config = dict(
    num_hidden_layers=12,
    d_shared_expert=192,
    beta1=0.95,
    max_grad_norm=2.0,
    max_steps=4969,
)
Below are experts of layer 6 (counted from 0) of a mixture-of-experts language model. Rows are named router (the router's row for the expert), gate (a neuron's input weights, with its number), up (a neuron's input weights, with its number), down (a neuron's output weights, with its number) and show model dimensions 0-191. Each number is 500 + 25 x the weight over its row's rms, rounded and kept within 0 to 999. Numbers have three digits each.
Before each expert's rows: a language model's description of what the expert responds to; "comes before" lists some tokens at least twice as common just after its tokens as in all text. This comes from a sample of Wikipedia text that the model never trained on. Tokens count by the router's weight.

# expert 2
It responds to: Table headers and pipes in sports and election tables, and competition words like Cup, League, round, season, votes.
comes before: "\n", " |", ": ", " ", ":", "=="
router:504492513479479462502476505500484466497496480528460521496511579524526462496507522535521502505518478535495464508527488482491532480514507491558475479484513436482493518517512529472471497493496462535485468491505505483534487512483501497529542499538522516471520526523457440529447540491490464466543495498485508513523521507490528499521501525519496495503485513556466509492466457497511503461538479509528497570469530517475473434499509484454517485509537506539470511492491464471510469500496479484507478495543499456495504488465536521504533522502514475481523478514472512473504494520504492495
gate1:476506510524504452470518457473489529525500510503516468536530510465499454481513486532559489500550455542535523513505520502485540485551526501511510518495485489511483478503516520469461539484504467441492523486519504489542450467481490436464538552531467490499479480479459500464525497491477527488484555474487493488534453512490501507525475506516475533514482524475522518494501481478503530522540491519490495490497516494414513539526497495507503492516474491486498516528492523520520457488452475514490477531485492503531531478474523531522524498468495495512469499495497485500490493500494505523
up1:498484537486522515508525502488490481483523469488459493471502493527491503481473564537481500469519491452437497483503490501453484538492508481526517468449548540472457511479510488495564553468483493501467505503513482445523486496517571550519478475503502516500502510501533502524461502524470481493513493493484505490489532495528532484478524528509530499524513441522488480476522510494495470476548495516530541496499508469522459447488494502496521462500507464550489510461512475474521484507499501511502511513474509525521480526488512461488503553508490458495541471505500466532497498493497492519
down1:540480482539523526523505500487524536531505509567488544536504511516487514514489509469517501497481543490432448540538509482464490516507503495479479538485500490505540521501516487478503483502532469470521493499492527506522458513505557473524488500567497486524519487521497483548503485532478488485472469500542536497464472518458493472517485526540532471481509512540479529497447482473494486511532541483470497518497438502491492485528516541444483537539487488498511505463459513466483489500447529495508508514508502502503499488496536502485496506521507504519468493487517532466517513542481482492
gate2:540494491491495463487509497524487479486501470519505500506497481481528470515479496491486488505510497492505469470522447516509505525537523492501475505470520472525508535531504505473503466453525505516466539560537510525532497542544482506515539443509504494507450534505487487484477496530537551474534521543492498502519506493530521492485515483490511490516505522538468473517497463488546485522492470496525486487548524502499463504544513512457470540529478482520492538454547497483515486467494566514529509490487515519501513455495482527487494532499469510487516486469530479438548484454521498529
up2:523513514506478513472512569479467462486520535465514498499457482501496588506524481460537493523476510462529494494485499505499516492496491498490510476473484550513471530511500459536486507494527537479508511502545486514501523518488482474501495505487508512465546465535527500480524560456476487513490520500539496472519453499453500494505486469464547474498516457467497507465494500447496481494484523468493495496518504457509488498457506482504466483493513535487454503496473543540476500499487468507530491487501477531521493531465517499452435480536533483484517502488499493523469509489476514515
down2:522477501489440448462469471495494516488524535471476476538500522503482493521486456532484511472520492507516520503501475520485489463498516516487470472533509449510492493533474523499515510443509509488485530497513489508531489466453481531496541475529506496540476524510500490501516511433481503483538519511501495550471528475472526533507454518484526484478511447466513491499483463513487494492498476461500513500494508456543512507534529476504518496488481511489486496519484509554482443527491502517517481493531537506536454498486514489511550534488500524512473506480472443448495513482439479501
gate3:509523552512495534459451524515481496481486534511483478484489547495543499536530500506543494513500489510523529476483499469515479497479497501520521526511483476531485479494475467496495503504518457477505543515507485489554513467525527511497515498553546516477520500485509462489479525462466509504561507497464529462512514503470458470493548478567477463501497538518532487475510509517498496513513475488522506496495521477526508514521530543483498478476500489508505484515504536528494480538502471504533504520520532522508521538511539438508506456486522499489537543507440491492531556497505543477
up3:481520575512474535495470473498515542473520545520495505509517537543484516545482494494514512510497475525524508492503514530474496490487480516502483502504527497486500454462501540522477462508494503498526533509463492501492486516474546514505536501505508508507540427535458500494470506463458467517522459529517497502491495479489490480501497514476455462497482507533507540517540453533498473524469508513505511568460524476509492512494563488520480487499484492427477486509483501556507500477481497521491502535525494472504455505508512495506536453462500487496503518508502460475531504479509510461
down3:534471503487482523518484549534481516508533514507453479502556486479456510514492496520523459559503522488520490464536463471506498477479475496504494480467507492501481497590513488465474518490528529519488482507521514509477496495450488469480482498480498480502517496474491510472508483519459525510460472507468538491488526504519475492533481457520491521534502515452539486492497496508485499472524493514445490489519495485516530546511503458520498484539486452464529454509475479506510512486515527518526503482484556483520542464527492525522479529500460493478519463480471487510460498472513504555
gate4:455503505522500489472484518508478504520469462497492503541499486472538521514519471529481517474504524522538532497464508503511528482482505456457517505480488477465490453513511535489505517471494507480498489459482516508495482481450512520524514538481489483479513485526529514477522478485487471503462529482530504469493445533490472500526474464467492514512501496475566485499495457510500521506468504539527470508509492492501459556526491455486497499491502525484542541505503519499565478478477435470493510467496510480557541532505478532485447518506483535494526483543480537489514501485542530516
up4:488472484475486505494497480471520499449529511484430460535524507484425516537480509526513486505456488476456493465509509493484508522484477504495465521471491501567515543480471508478498488450478521507519482497534448459528491513475482508505517507485505525486477511536491458527508494509491502556503490528503498508466501485562507469507504556448476498509542472478500483501533476458480535473514528508518510494458487489496520452528502545502503511492517511488515514495478500472459506488475536549447491476482502493516481487529504490529461484480522486494503513459507471480493487493493540495
down4:492508517486505533489499484522505481500495499523507533557528456521452494513508524445509517487476486532513470503514494499463533491507495478474482489546539525526509518535504468485469495483527481494516510528513514560513495519536516522463493559519474495481506494532513487509492509529533501496485519529469513489491517466516467496483538544511495539507521520475454544537508450469511510474538452472516509546477512476490524496510478472522474498538528483468489483534463541493498485541513480538507494529525518558527497514446480491466501485490514521523486510479479478448484531485550480521
gate5:490515500523487488510476539509535501564429512522550529523527509477488521518484497513504532506462481480483546450502484511496526473532497500517520490506527518458551529454535479486519496480525477466475500478483530487513489523459518494531489514517547499490539517522487476495514487462520474513469509501453510500496497459503498504526499482527472484499501506500489522512508519508506483517498508540491550526526568523530476540495543478493499511502516512533493497507489517471452486495464468539523486460493515497444525464499518468504472503440504481542503496525492466540501464526467464502
up5:478518519541486499501485531499500512542425525499520531546540505443484513503454522524512543472450468481463529469496454498504494518549476497509515505492522504482543516469534454482517470473490508473511489504489505494511528480485498497546495546486530521497513503500489450490481525454512460499501536509465486485485480444527524507514461499545483487507493504518501539500506494480528503495495531546504548514509569511517491500462508476476499518471484485531473538506496491484483518476467476512520516496514513482448529492490511471490519510446508501518521484519495462542497459516487477490
down5:495491525517529525476486494464476502512487433505531493533479514509540490523501487470468547491480478494482521526509495501495484503511546463479478467504543521495481483445524494477518464529507489479518515505522521535517505508515513545539460508481482519525555493497490479483481496483479477549482517492558527482521466470493518466484509433505522493457503495549526511540512472504473512475495563538493532512515523491529498490508504529507451478511463469494518480454470494479535540462520505502480506519470474469479523497459523496479488467477467530514502481486474542534498489483486525504
gate6:501517449483499526550475496502521475514490532517513533516444534510488514541493507482502521507516465539499493556501528502537514498483478530469519489471478533514479499524523543514536528475538496508506479517480454504531463501451547430496478480535486506499453483520481524556480505499493449463471483504517515499508495519519496493498453523442486484509554484518494507511487488488514523499509512518550458536506484530496518515489507508532497472470551527500500513497481481494496536477499487484524466493446493489495530517487487467500518477538507512499485437514510495495473497550484476479
up6:477497542524470491488527491507501531488520472487516492497521512478513471495511497508460482501473526466485509462521477519495451514504506477504498543489522454450515505467456467455440487496491484489502529505546550497486502530519461510509501522470517493467527499466504485401494489473489532537518529498492496484525462494473495487489536494555505509473463531489474507493496521517446467500495457497466507487484533477517505497507502473463490497526470497507494521486509470492514514539495527510518515495508501531502504495513468524472446524470518526493539542492486591508519489486515510524
down6:517510497516504486561481491507501524511471498548501533444507498463491482500520483466485530515472560514548472509510524531491505498498477466448503518506491477495480484512503507479504518496544468517573492518518512482481497462501539477492492465483484468524502486521528513491516516494493510517518543511547467456480473489511505496503467478490491525549480491491469502501493461513522530507502509492507501504535503512507552499535531493470512540525508498515521544436510490436516477509528489542509509452460503523515490456546491531514492457534493461506482454500455509478501515501521536528
gate7:473495562469505474489521501480501472486522489473465481507489508529513530497481541530508460478527507521518477463503461491491556444511510488548501522527558495490521497540491551497489488508483466482539521467534498459496485535450492486529545495483558529440511527497498531554531501519507463504495482516506465503518544483527483466490490527484491501489505513513522482507491489537446494462513528531478501550482491493490500468492500464448498562462565481505510507496515489496534534526529493506486477479535510485511485499502518508503515504515512494468468506507491493516483517508498508489
up7:521475496504519562536525503521495501508490497479483485519520487489504497474504535527502497532493475530491571503493483486524505501498502497499522444495486480492446524544478514519501527476510515523499550543495532480489484504474496517504491441523536508502498527475487443503536522529488481477501494535540498519509472522550524456515457531474472535454521483476439468473541485530487507499514478488487497507498497494489519478510511511482508477479451494529474502501519518517457496442501503503424510488493532528447506469477515457540490524541526516499510533476519484490506529495498527517
down7:495533520537470498478527505511485505479484464512485557514489494495495579493492467462525525482532487473462484515524506477489503489495532530537484507512474503515473473499488509486511509513474520468472511492480481473482507476478491483492462481498480496495508490446546510561523506502511504518528500522495475468463505556516531502497465493489491534554516496467515531520501537506517482459464515438447524518485560558518537505507531544496488453515532498466450513508449452500526487502487472479483519488523512489487518512477538502499472484509538484486512481477499496536484480500514515502

# expert 3
It responds to: Line breaks, section heading markers like == and ===, list dashes, and opening parentheses that start new blocks or clauses.
comes before: "2", "1", "\n\n", "| ", "\n", "-"
router:517521475502497473541459513496490470512476503498480503497526559526540488493562491514514522517513468529498527528472487480523521534539477496497531462517567522512506506495482508526505487504488489537451503478461505504491502520501507524520495507561432503494502506583455483490501502522471508514536496518507468533530470514496505484524508505518544499535495508547466459485496433486507532442492518487491512505505473501477482485523503468501489500472456458519503533494488499496500529521494522483486511461506505505483448506509486503512499473554506493475506527499500460455458502480500461506
gate4:513495465501497499521544542534496496492509519503487526512527517514497471499504516493487490464500515531530510496471520508533507494517519526500546423509496492490553514505494550478515492477501522480486493487511498461488532512524491491527487511532465513511459488536458498469522509500498549462508522554502527500523475519501513459497545523464490540536527500509448541511507470517495466547508486547521515526474460496498536486456515473498483489504485499488503500539456492484479484502505497511526466463510512499524451536519461526566468527515471503498475518524494444455520474503542502512
up4:523523477522490492470471531487463493506476433486508495517449565474475546499525501503502515523467533510507495484479520485473530488530498492501519506484480461507496452529513458484506533496505511517503501533499512495510467520473458502489549481516540489488550516511525453512460539482504487519518501440499501516502512501497529491491482497542517472472489542516472485532492516464500522486531513513494474542549532496472517458568520491525496532482469504521511519512495518525491513488530504452499531518487464521536547518491484471493503533483549479493537482468521511526535512517510457519
down4:487504517509507515474495461513532456522464472547511491535455503485471491531487489500482505532509513486436508517498510499460481495484511512477512515493501509517477537479492485490520526488507479493503535510480512488520487532512477483509562482489544444528502532477552512499549493511490505458507496481474496500460504522520464492475504505511454521511492527452512489500491512465488516434523529555472506480506482496466530513497497559521500518444537533527571502509520508504464498502486443499438473526477479498475519521464500492499479476500512495452501485483523510501546526497512527510
gate5:494524444491494504516454542496494442480518483524452516517514498538466469470522520531483471507534507573500467497502492451471503500519524492496490484482459489521456544457520519496535493531518454503490491515547529495535485526480490519493521502514527474496494479513487519476508511465513536488514487496515483490538483488520507506510489527496520503533497521465504495502527499518523524474568525512486483496473543534469514507486495491478478465560447556475510513493491500479522513460553485458498472469498470470485495469486489512491497465516454474496496493506483485513470496533478498449
up5:511482510521510500490493444496494498479513509452515456494491465469525524474462463506523506454469480499495500489490516460529507507466478484495502520535547471460496492493498489466456524471454477494515475532467559507491491496525470554505516516507480492504473510493536472531526483511497485521468529501507469480482516513490417507461471510513527517478485472492526498504498531491484509531505480514468536505505441495498448510536475490492445482469487504451529515514504512529501456464486524483464537530510523535539523513503487541484508473517469493500471512452474509478523505519473527495
down5:510472498417490542506504530564526518498455474502487523443535492482522467496520517523497531518489511531509515480488509499513444522505478486479493470520516520521530489533495469490499510511485500473481456510499504487535486538484520528494456538510450519483492429518487494472487552518457494461488500523503530487520536528535499484544539497498525504500486502518496528524553498494444528486502463509474483461504490516501482489529497458466505533519525495488522498420519521503538487497509514501520530506538494496491500514540478459487496501516492518506488507495519474501535484463482514516
gate6:503506475488510477502515525496492496503451504545474488559535532504483502481519483488513534479472533500472508503514478515522575519516501461474511490542454487450529511496484516505500494523530488486496490511488483554490474518483503485529453442478496476511475496543471536458526503494507509486506476449501503522562562507486495504510499501558552511459498529524533475485503502490506533519506459510478488462495532510507478503458469466488528459433504486498533510525535490529508525512540524489503504494465487537507510495507518511524489478536489473466494495474471499484493504527480497477
up6:487498472475529467504495533532457498506485530546488511563525552487470534491523521513510538484492512501523474511517465495532549484524503462491539493515468514489516522520512522473504486523494475513487520506492491568472489513484507463550476435468483447524480497519460474490459485495481520509554468495497499502544506517483497474534523493538550511493485502504506481487534501503523553494521474523496481468509534482498479488471483453507500437469518472505532494521537489494466522523492523505475521472445518502520489492486495502529507523530477475471486482486469520488511484527493471473
down6:518498462527490441464487517504467506521544500498447525519513546509477539502503455487466504475492529469531515457543479500510476465464481476523528490479520537558519517506516480494520512517516507501482504533537495559504479536503452514481536505422524501533489517546491481503503490516528482481499528502496517514514488526432495461496528496528502503478498491468509521477484474461521544511506539507453494518497495511505507520538499466516531484525516492471501481509459483466533497505498529481488505492507440548508476537484463488501508534506482502510498490485487496501506474546541504503
gate7:521515508487510500506497490501545447525504495486507501480506483486499484540479494507529503533508462491543539508508509523465551488541486484472485492493539466508501511477486469501496510501507463525445484563496445462482513506514546482494519500499544506490500510543516511468500548540453452496486486446525487518473490470498516549486479511480484547485496490511492520498502506490557489508485474516540502536514531536505507494492520510505454464513506450553528507499479523515489521446522477519519523494499546464486515498502553472530456504491486478466531509465477520493496509489529454492
up7:535502479484496513482558500477491502487496489539499488530484508561491534511548494478469524498512558527471494546536505461452449502497507537523496503529492486458521497526480536539480499484505472494536518434548511519520527464492455428489526481527511499465471483533507487480511442504517494563463511494471499494488470465503491497497478459508479491477502490510508504477550519507474528474491504506510495508475483503508518469484508480530490532490506573493540523483563506509494492490504465479487500505473493490542502506479499485478468496529494502480505496518510501510459491491468487506
down7:483531489510519497486452529471479458490530468488514499508496477483491531446524520489493491506534486456469493509536500511504468553479503526543467475478493510515488486492490506470525524492496497532508503466520413579513523489504499530497536498496514535493475490441505496508507490466492511498519504450435501526521485488494478462527483494465473519489493467484499532517512502461540469513531489513449479540514528521487489492482468470502465514465530483515484503520508505495511536499522470471493495556503483508463497482514496502521469462488528523512542528507531541473504495462487517469
gate8:464512514504513550523460499496485485503529502455490521456473475527472480495505487516485515519509521480472502491449508490471486510542492482530509465532539529516488497486472549468528539459481495508511537510454507466497499474518460523486452550475488480445508536546461544542500504485512499482504469467536503528517489503485488502513499554508509523516492516487488456493513533474545482511496553515481531523464528481463475460497479513496528491513495466490536507483534477475522508442463524512532461495492499541491478533508532503507510489518548483474519468474494512482481511505503501489
up8:531448503491499452501494464487493508515486491449525526558523526505539514506546485464533509462494462523514508494522516495527484523511492514458517518485507456507502485510466464509472490528467504498499507515528459513508492475486574469525525456544530502554484476499512482490532500511477517567495513537499467490495517464534502498511521461496526487532479519487532524472502449493442532504475519479523471472512513542508499510479522490532484515490501489528477507533449511482476486503509502512498576513479514483500478496515487525514483461536491497513453474502501475496503479537478489511
down8:489467456468539503490510534517498476485532502498460492519561540484530498528476547509493509487449524471503500504553491490532497515471504480507463505479543475497479490475506490534589571494514516491463483494511564511490526525528522472487513506486521485505485504449459539470512531475531479527459492495473499497536507536490508497516496468464512473495511463527534507489482493497552540507496480461513510479497508542498502479511491521498506460524491498474500495511522536499505503521528485504499518525493522481531497520509451545531510521504485477480466512512505471481531528516537535486
gate9:478528474473536479507501538543491535510504490557492479543490544484475441513485494441518504508502456496475491507513503463560509484512565493503477505499512493532516474522495482462491466503494476486436481529536498536471499516473558532507493525495509513483493516500527475518488479563505510535521431501510484506502495526495488482494508501505538482514508502513518502516479467499529539472431510518503521472500499486497480456496515474530500488489543503538512484496477495507492529537433500501490494501483503467450512492533494487517496547486497503473565490516506487478495519509487510515
up9:511533432515500545507453447473512524525460558496499511523521519505487481495478503541472513487474501482515501479496490504461520495509483472520536493520522498502504498486520504503480511514481507477545548485507519516491473471511485489533530499517521519486480516492491505523480507490487464491498488486467493523546508503493540430484485492492474486484549526534473513482480511540464446489544502496492510502473556525496495507463519464475449474482469526489506494507478504505510525487544511519515430446472480497495464506476464474500519492549470469485481541530465517536522472517515521487
down9:508478505481480506508482507495493483504515492476520478456516506486531474540508510498508527509480485497536533498492479479531483532519532527516487511415514455496502526483508505501489467512542509531505545453494487514465538531473519479542506508486492514525528545492544517510528524515530486512533508457509540485482511502522475479486513490506484435471492476502541530496460517505496484508488523470473514521511517493477516512471489537507516539543480442522492531490566516544544512492492525494505471531529547520545510504543510515506509493530488436502542476526472483505512516527495539517
gate10:504534513486515480510507484520499476508522516527461482501559523517462506531469505525503512498506493507506485525483487432554474529529491473476514480522530518476504488517527497501507519530525524503497492526491561523525549487539452494537501512486485505471458488516479521499482495555463472475542462489503492525529521461458484495486459471474561515521512462491519463493514538489503452467499498506502523505563517490487499485491454447470469504461511513505477483496533501510487495500465541502505497533481480483528525534509542493468468514489452462469488519526487488510506484498511474484
up10:532491483516509489495496496494491509468480521481503536470470478578490478490518567488489496491472466488472477447502535526477527483526492520480508517490528499515476488476458509474540519479517506509511480441530455524484494497500487476502488509525494490493569553473533515510492506434514496459512539512496540476489494504507496487486528523481499465483501497503468495498538451492490556530511493491518466514410518530550527473513505525529516513512507474522509512504484504480493480515490508499508502550495522471461516491516523505492487515495527540537485469464531530466524497506495526516
down10:455515500465453510513556472514531482490486455500477500504518546513504525500526572538470474516489504502471479512506515471547489492489462484502515488501467518555501499490498491515473454496467484463468489487500494450509496499514487496522549504487512511521502521504478472529504497481523504469543535500485471539511487486507490543524490525583528508497520494477500475490510490508482532503466501525543496486523510504525516505500472456509494476483492496521492494505515483470467559567493486519478510522491515499499523462503483527471523494445465434489533512544514492495513537526475509525

# expert 8
It responds to: Dashes, decimal points, pipes and degree marks between numbers in scores, statistics and coordinates, as in 2–4, 82.6, 41°.
comes before: "0", "3", "1", "2", "4", "6"
router:513545483467496484481500497494492535494506501501462471501498491507514507520478512514491500508488449549463509483488489472499539507505476512555501499542556488500491489490484542484518577474467473499504524490518549546545488504513471507498514527543560554500501471482487463571508496458496423484534497464473449547502537498505517473503515488489523505474476494439517493477481492522497532484533501476495528485469507505510506464515506469490478493493495493496530520502481483527480478496508518478513508464478494482507469450514508462475535476539485498513481504514473459504487501487489508484
gate4:484481472494508576508504491499519502442547483538499486489492474487498501508455548503459454515496530478489505529528471486499507478502500486489469495513480488521501472489498524485480518510510482490475516477505526471507499521474551490518493531499530492497510547472517508529481465458480531443533455533507511516478518517478484530516503494499454528499477471480421537521476516505535535476486482479491480444533435487502503505499522492520524535496496514486479480511508499486517504547484553501521516528513540485534482518512488462547508476533494487492506489513542507504533565487523495510
up4:509540444505504563486485482468503492424512475532507492455489514496476446518495497530504463528494523502492501504505482500489478482535482485472528484525508504553511499476508536507479502500495487507497471438479489481495501516460481437519530523506501500504504548495499511526474486459492503485519446505492467521472539490509463532517489509491467478490488468513478508540482535481524551492520501477480475509520438503498514478519484501502509541520514513497498468493519483480482509545465581500505504511487521526503499511544469455525526452505473491538519490521523481472472530505509526482
down4:517498491448503492499467504512509522503511513484500434551494507468467491507528498485506526526504513515506545501481526475525497533545512517494551486495506500492511532489514496495495503542506496519514513429514520517507487475459472496486502429489499482514504449477486529494482529482489472517524483512475496519561523513505537478508495542558521509515528512498501513508489491469506524545489459445511509545455522527497530462519545517465498507488483501490487525499494484490504524498429485491491529470461451507462492522489515490519480483520493498512490547459486471537528488482470490556
gate5:507497554540505461512496517523527525513505511514482494472493569540488477541501495460494499489492541507509485477497533470499535461494504490523467474512473472487510527568535487541504542468524533475507523475513513531526519511496493514487493544516512458510506511518486508456536521525502503497467546490484468525493446507490517498502537499475555487492514514463507499507506477493535491510530479471490532498533470480524524506511505490498497493536488545479527511415498485489530506497531505503484510557479508514524548497466503533484529511520467492518543498473487441486526520493483508533
up5:481471472487488562482497486507524467510486492471528486544512448445460529464507507515513474514528491539509528520554461528498451549481499521501494497464528521489501478444468498519494476527489466506478491534513488471484514510509481540459503477481544568538501476493527528493486480466517524557520483542500532492483541477497514541479476484522451530491519502472512513522495512497483526515516500555527474509495491489499498517487488514496509502468457500514482498546509529516487524492485499493474521474519476479482507464537489496499430490503522474496460525512510520519473489523505511513
down5:471428471502518515443500533487493520509503492474521465508511486479537497509546476525477548501467546512521517497540503502529492457507485506451502535500467514487493466446492531497479523484528500517492495513458469505511508522514517506471517499480493503496519531512512506471507471521537560481527539497494541500511543515493498495446518514527520514496486539500468520507493501475488525530502487500474531465559485497488503527533504490473463488467468486505487472503506513485495522541460478509508512506530507480511535450486488522492511488469442488515534509426509509444531524470478517486
gate6:473514474487485455473539545496497491498500495509510463545495485468474513533505490494526496490475444451515503524477462520473461492479463507479487487480517521495545567495537488476545490479498525498510514497479519507483475458504486510488523482492507522499490520512474435539506496519486510474502506524469469453514491491474557487496513439515480487476496558486518505472502478524478490499515517546486510441488492521497518512486475473513498470553467512531541497533487482503503504464482468489461474516477494484467540486532489511516507508436472489494502507471535510473497536507488468546
up6:552517476479492511553495482514492543507510513505495473482491495543523458482498530530466481477506522520508531427518503503502536506477504520531496539543510525513513521508519501485500545457461500452545488482513484511572474563481507499509487541500505521452506499454485526492472478443461477502494494491466544505473520505513493508518484478485496497509492491508478488515519533503507468452502527492515513493513498499510491508527528498520464523451464460506494482520483520488496455530515479524525526499492523516556468487446521482482506518497522534509520494507457482527493510545465516476
down6:510498482470503520482433481534482502498540533493477464488490494507539480462500533531494496553491496524519511465534517499518494508505496507457480421487482517518515451459485490469501477503500534536510512476506497507511509500480485489529496497510482536524471509457488496500525541435441481469510463526470515549498506509511447497476481540525471477523526540468486493486521492509531476497510494475501483558507501516470513470515479465513487500503506447516472489512499539530476516473517497487485506530494522446539519533497525476512469529508499524536478503482483492490511518458528490451
gate7:528538528535489513531473539479497505455481481508475541486523495552515493514526505476476506456494493491469538520489519505511495526495508513525514484504553489503524487424455538469528573513481478503495517498496524523505483495485514558509454539498508451500504512510492489530546497491468515496486482478476528495477509526503520501465505487481457484500531476484479511461464511497497510486529514508514529494519526489513526470529540543533515481505497487531488509533532473498523488512533516514501556509533509453478516501450561522501534447502492478493474494502468459458503508514490479513
up7:469475545490475534520485527527507497484511499469506562495507524501502465479485518527437494523503561495530469508505551502525470499490544462518501496491499506493550486466520495494511503501481524491486500494493520517542466484485485552531539499521524498499511473532552499546478508486456477497502468456472502534499462497489512497489482521493484503549484510497547498504508468481497480523462467517495506482515528467498494460505477508519508443453501509527531476524511535498537497503492572478510524493477488507501515519501494533534477496498471480545534553488523471470528485544516537504
down7:556513483485501503494506466501486490522468519472519503505464505480532488461484507500475474501526482506483519473523497544476467507527505491462482479523499500485493478484464473508534520541510424505504536519531504459488495500558507460463537497498521497532507522523493457521492503549513482518515516494501477520480522530486556484522493477482525536469486529471504458508538512497492519503487516522484498497489538539450488507507538485479522536477492541519492464457466490466455503494472494510510527487551494484486470499461454512504480528481493532560519499518510511514448519505521541455
gate8:468454505430469471482514528535512490462449504454482523495532501551571482491519492470488496487528532539504491499487490465543503522522515502495489519515534495502470560531513486508497535531508540497516462540518496523550501491535512523475535539517494483455524512477480486453489487508485523512497495495471550511481532510502519511523505500452457482519499492476505476494478462514508494499480499472469496478505513515494523486501517478519527471461478560464504499513494507496495458480433502523483516526514472496462503488511495514498486527493488509503488495540503510535488501481454450473
up8:525478500518513516500524467519502447488498491524485508530518525476502500458507513527513570495505509498506477438511495518511490517546526490469503518499510550506506433498485470482485463496501477504500468481459490512481508469550465459490463517475465511511507497506549497493487501481491492518465496513501474473500480493526493551513516520496493519544509475501504479517490490524529511474464557499509479506509520477528484487499488482485464511516462512506527541529490496484480512469545557529516508536525493504492501546539456492476560509493548484519454512499470447553507503553504497473
down8:515511473477458461501461480515491509498502488512463530478492542534511518530513531545519533469515510492489458533468516463483482513471485480465455530504512470518515532494514468513550476525518476492461486512497494523443479493497520478543483555499507520478486485474458443452490541527450525511538515503499516457509529498509517506479478547494482550492523511528469553495484484515484534474512511458469524506492491472518508508515504517496511430498500479507513495469500501476516497542485474488521510495481521482501515481450488529497475498506505490503510469526445496532516529484525514458
gate9:509506482482494495530486503503533520497532504478546557451477498539513495519486496504475516531518477533509475512525499497498473493493503509513472506514493467466466479504464507481479585554512530535498506509543514507462480528493493486477469543516494518552518495488515458491519496451511452467479475470521497538476516484479496512523473499496451488535512456505506461472488503515529488477521478514486517543509510531487484482516512508504494488487502476494468519560520480469496454514493471514442499512524463500486506439532475505447480525543475523468490494477491508537480512484523542491
up9:482545486475495504493502500519504523515512497488513513456449465543511497550488528503473528517515467516489499506539475509499497510476512505522442487502513456459467508519485490488495554519500529533522514530541493485456506528530482526471484550507507533558499504496512443483530490462507488478478485454523492557471510487509514499530470493481459491516500462505534491511495544502532474449519468509494495515519515565493522477511505498487474493496500463480459537545507485506480480541496488519456513489515475502483505490541487525453510547541452523476492491494527523511514516500511519476
down9:518487537494516539500479507497469504520552470504501471498478479512505509500502494473517522493491474524479512512460555506526485518489544539557472478524521529499528500533514526465491466520468483523481486494450495511507484531533496495555503478488529493472477473496502498511512468523503514474508474552548501501530529505469518507539548495495433534488483493474546490500502480487467515518445484505471536518492523510532473505471459500528514479533483504507532490501528512547486526530469515512479451497470498492490570494475478506473463446472542488498499476469479486497509469512514502476
gate10:501547495481466508515502489523496521478472461530477489516533519484516561526529561511499494542529510555483512476475518532476512510521496500509500490523517495511537483499439519526526499492501500537470508483506502525514531525543485528474477439484487504474501538501520529555501498477522475493513506551471532507489505507541486537516492501507514512517471472490469461490513502511507479475486466497488472505494510567496504505489507512512490523480502464473508484471474462515478546541512478490495488504547497487504508445479485467479521447493549521503488512513458454439508524476462471519
up10:485469515504527511473507475462512464492552551493538500517473501507483431489505441489507502494481480450502484518521471458546498483506477487510467495468533502461470504478569506470474508518510535449515491534552513509476473462474524465536522526488494488527494486483455474449495494481480516500474496496532466482517513483461504478486510476496508491501489504497527554540461492499490505533519511460502500515510499467519492473495470504489535479522522543481490505536512512467509483470516506492523496494481494532495478538515508510518471548489460449506534504495498537532494510540534531507
down10:493534496509494519558519473471520489485470528501478519463517467501481450495508542479465470520520546499477501522498527507549498467529506491475523528484481500530531494481510537540489533487473524512496486496487525507551482483517520513511512504502480486498493489470536526433507537504523541498459495523456509516480492485470544555540451503524479502516510557505519547476511498493472469480484479555478472503505496523495510515434493493481501508471500496521486512507519510472501540463499521488515465563464470496486525551489528495496513483459551510511491531518501503506515503479483471479